python train.py --norm_eps=1e-06 --attn_scale=0.33 --init="normal" --optimizer="muon_variant" --train_tokens=627200000
Below are experts of layer 5 (counted from 0) of a mixture-of-experts language model. Rows are named router (the router's row for the expert), up (a neuron's input weights, with its number), down (a neuron's output weights, with its number) and show model dimensions 0-127. Each number is 50 + 15 x the weight over its row's rms, rounded and kept within 0 to 99.
Before each expert's rows: a language model's description of what the expert responds to; "gets" lists some tokens that make up at least twice as much of what it gets as of all text. This comes from a sample of Wikipedia text that the model never trained on. Tokens count by the router's weight.

# expert 18
What it handles: Time and cause phrases like during the, throughout the, end of the, due to the, about, plus inner stems such as offenses.
gets: "ing", " of the", "es", "en", " the", "o"
router:52 67 49 37 70 64 36 46 55 62 30 48 27 40 41 31 54 28 14 68 41 45 24 35 52 43 58 37 36 22 46 59 51 67 29 20 46 25 68 53 48 86 49 45 64 50 40 31 39 61 35 66 64 53 74 54 48 61 47 68 70 28 31 38 55 48 24 48 51 26 46 77 51 35 47 32 40 39 58 70 24 51 68 55 35 84 64 57 48 61 41 88 27 52 37 24 71 60 65 49 43 51 46 50 64 40 66 65 49 63 36 57 84 45 64 55 49 43 44 59 42 52 73 42 42 38 45 55
up0:44 53 24 45 36 59 43 32 41 48 31 26 46 26 61 51 66 35 39 63 55 55 47 41 50 17 64 48 37 45 57 56 67 53 28 27 51 48 56 48 48 42 77 52 43 35 34 10 27 51 37 25 27 44 78 47 38 58 49 68 56 67 44 87 49 50 36 71 59 05 19 58 59 60 76 55 72 40 52 77 40 69 65 18 47 46 51 21 59 38 52 45 59 45 68 46 77 30 62 62 56 59 46 52 55 65 54 58 31 66 54 60 80 50 35 54 40 48 68 34 44 52 60 49 59 55 38 53
down0:53 52 52 80 82 53 60 53 55 86 36 43 43 63 73 75 48 73 65 52 45 35 42 55 47 57 75 74 36 22 48 60 31 86 69 41 64 47 26 56 70 63 51 53 40 49 41 33 35 49 29 16 80 18 58 40 41 62 43 43 46 42 27 56 58 40 39 77 52 38 42 68 41 71 50 39 56 44 26 56 37 84 54 30 16 57 59 55 44 57 51 56 54 62 39 44 26 45 37 56 55 37 58 39 62 46 66 32 51 74 64 60 52 50 65 38 65 65 41 55 56 28 43 64 31 41 47 38

# expert 3
What it handles: Mid- or final pieces of long derived words, like threat-en-ing, surve-ill-ance, anim-ation, critical, expanded, -ised/-ized.
gets: "en", "ed", "ant", "ill", "ent", "ical"
router:35 46 57 30 27 55 38 62 69 53 53 25 38 41 44 37 39 41 55 68 48 48 63 57 45 25 74 77 48 45 85 40 60 47 24 33 38 13 16 68 67 58 51 76 58 48 54 22 56 47 35 33 40 71 43 43 54 50 42 39 42 58 43 21 46 72 49 33 28 24 19 53 34 71 57 54 58 47 47 52 37 28 71 64 27 69 72 47 87 63 53 50 24 59 41 24 67 54 51 58 38 57 39 41 54 64 51 59 48 54 40 48 51 55 52 51 62 51 76 72 63 66 45 56 42 57 60 74
up0:50 62 33 37 40 70 76 46 84 65 58 29 43 35 50 43 71 14 50 33 84 43 31 56 45 20 55 47 26 75 53 52 49 62 41 56 36 49 41 42 60 56 46 46 66 71 20 57 40 43 44 24 49 26 43 51 60 64 55 42 42 64 57 45 23 46 50 44 53 64 48 60 55 32 69 35 57 73 59 54 56 61 50 49 33 66 66 32 61 23 20 62 32 53 29 34 26 42 57 26 85 57 44 41 48 51 38 61 45 50 56 45 26 72 53 42 23 73 74 65 68 49 69 71 55 47 44 41
down0:29 71 53 58 58 28 48 48 28 52 47 50 47 44 33 41 49 38 70 51 31 48 24 34 49 64 57 31 62 39 88 37 45 35 29 56 69 55 25 44 81 65 49 47 45 39 41 66 56 59 34 19 26 42 23 49 73 75 54 38 24 28 48 64 39 56 62 22 29 29 77 66 67 37 53 62 40 50 76 47 34 38 42 62 53 52 44 73 37 46 40 36 42 44 54 06 41 46 56 35 50 50 59 60 58 49 66 82 56 60 41 52 50 44 62 30 49 72 47 44 28 38 62 55 48 77 54 66

# expert 7
What it handles: Short inner pieces right after an initial consonant, in names and words, such as p-ard-oned, L-ist of, K-l-ampár.
gets: "el", "at", "l", "ed", "ist", "ell"
router:64 25 33 36 51 30 57 45 35 51 62 46 77 57 68 63 32 60 54 56 31 44 40 48 35 49 55 40 56 76 55 57 49 65 21 45 56 64 59 58 35 16 35 47 41 45 45 71 41 33 50 56 91 21 32 49 37 43 71 30 37 17 45 52 81 55 49 64 61 77 75 40 60 53 55 44 62 52 41 25 63 64 48 39 66 49 38 59 66 52 32 55 47 32 38 73 52 31 79 24 49 47 59 65 41 54 57 64 41 48 32 59 88 15 65 52 39 59 64 51 75 56 69 56 42 59 56 38
up0:43 53 57 57 51 67 51 48 43 13 43 45 34 44 37 34 45 77 52 50 36 71 69 65 39 44 80 50 79 59 44 54 46 50 24 56 37 34 64 64 50 37 61 36 31 47 38 64 53 73 69 36 18 35 54 65 47 20 59 72 22 45 16 38 51 60 43 59 41 33 49 54 38 62 47 62 63 60 56 31 55 54 51 41 53 69 51 51 59 40 05 62 55 33 63 40 21 39 61 68 49 51 75 62 51 35 49 65 48 24 72 21 73 50 55 49 34 41 78 38 48 79 53 59 49 27 56 60
down0:69 39 48 34 68 71 54 66 71 34 52 73 76 48 49 38 41 57 37 67 59 70 72 47 69 75 31 39 63 73 58 42 41 43 55 27 28 66 41 67 64 35 70 62 46 33 35 48 63 38 39 74 65 48 51 61 49 61 58 90 22 45 58 52 43 35 57 62 49 53 42 35 35 31 47 63 65 30 49 85 58 31 43 61 58 45 32 65 35 44 39 60 30 64 44 51 40 59 86 61 63 25 73 34 49 52 61 57 83 54 64 40 57 61 71 63 48 51 64 29 66 48 43 28 50 43 69 27